config.toml
n_layer = 14
d_model = 768
n_experts = 16
experts_per_token = 2
d_expert = 256
d_shared_expert = 0
activation = "swiglu"
moe_layers = [0, 1, 2, 3, 4, 5, 6, 7, 8, 9, 10, 11, 12, 13]
router_score = "softmax"
normalize_top_k = true
routed_scale = 1.5
balance_loss = 0.0162
balance_bias = false
init_std_router = 0.00754
lr_router = 0.000477
vocab_size = 8192
norm = "rmsnorm"
norm_eps = 1e-06
tie_embeddings = false
optimizer = "soap_variant"
lr = 0.00291
beta1 = 0.95
beta2 = 0.99
batch_tokens = [65536, 131072]
seq_len = 1024
train_tokens = 573100000
steps = 5978
dataset = "wikipedia_en"
Below are experts of layer 11 (counted from 0) of a mixture-of-experts language model. Rows are named router (the router's row for the expert) and show model dimensions 96-143. Each number is 128 + 32 x the weight over its row's rms, rounded and kept within 0 to 255. Numbers have three digits each.
After each expert's rows: "raises" lists some tokens whose logits its average output raises strongly, later layers aside. This comes from a sample of Wikipedia text that the model never trained on.

# expert 14
router:119129162125163170172160126212143070144123131179070099159127165141099089121144136097163105100129164171086146163137109106163135140128180192142111
raises: " ", " a", " t", " the", " in", " w"

# expert 5
router:158068175157167152147093158111167182115129094157196136091141106171174161135141152145153131144103100042127145192147158156080086185184107096108148
raises: ",", " and", " of", " in", " for", ".\n\n"

# expert 8
router:124151078105114175086148161154171111099112168155140136145110084176109128154095110123141073107109097149137172104137098041116150141136141190120130
raises: "e", "a", "o", "i", ",", " "

# expert 2
router:153108090159111097090129086121156156146119144086224160157138136083144097141128148096127167127156119119135135134116089143175129178010144144135165
raises: "l", "s", "c", "t", "n", " "

# expert 4
router:102120114203131121106090132151118197139100079131090112080138087042093192135153167103146150189133076168120121130140146162065147130093119112083138
raises: " ", "n", " h", " n", " f", " s"

# expert 15
router:161151147170124106178110098173085111155151139145114128087116111112080143122112132122138113115172139104110125145132192167128108065138168134142147
raises: "The", "A", "T", "F", "In", "H"

# expert 6
router:131178144153169154137145122155033128152121112141140125130126175035134157055130127160128128104128150158223155144114055165157104062153161166103126
raises: " a", " ", " t", " the"

# expert 13
router:111147143112151076208167127049135085138179120150123099126153138182110108131118116125087150129129172166138072074095168175121167112125057110168070
raises: "i", "a", "o", "e", "ar", "an"

# expert 9
router:106127165111084094103132130130163088149100131088099146158086138160147158174087135119079157149103071123107109138119159085160155122118090108147116
raises: "a", "i", "e", "u", "al", "il"

# expert 0
router:090100127049163103130147152090105116166107096061120181094110086096119095108123106144093134090146118116103096122132105103134139219054119092133083
raises: ".", "5", "6", " ", ".\n\n", "4"

# expert 12
router:165080122057145092164137069148187159109117127107095134113159118176103070119140166170115106125096168075121151108133143157104110166152155113110131
raises: ",", ".", " and", ".\n\n", " in", ";"

# expert 1
router:143155145153127180169107104065207126103137123097144084097107141254165121124163080143173115146123130199125126095144066105124110045180096083113190
raises: " t", " a", " in", " to", " ", " as"

# expert 11
router:162096143044076107096140170070145145117125152155159128155149130062172154192095099114144150152131073082105127140139102142180154064110101142107136
raises: "F", "1", "-", " ", "N", "O"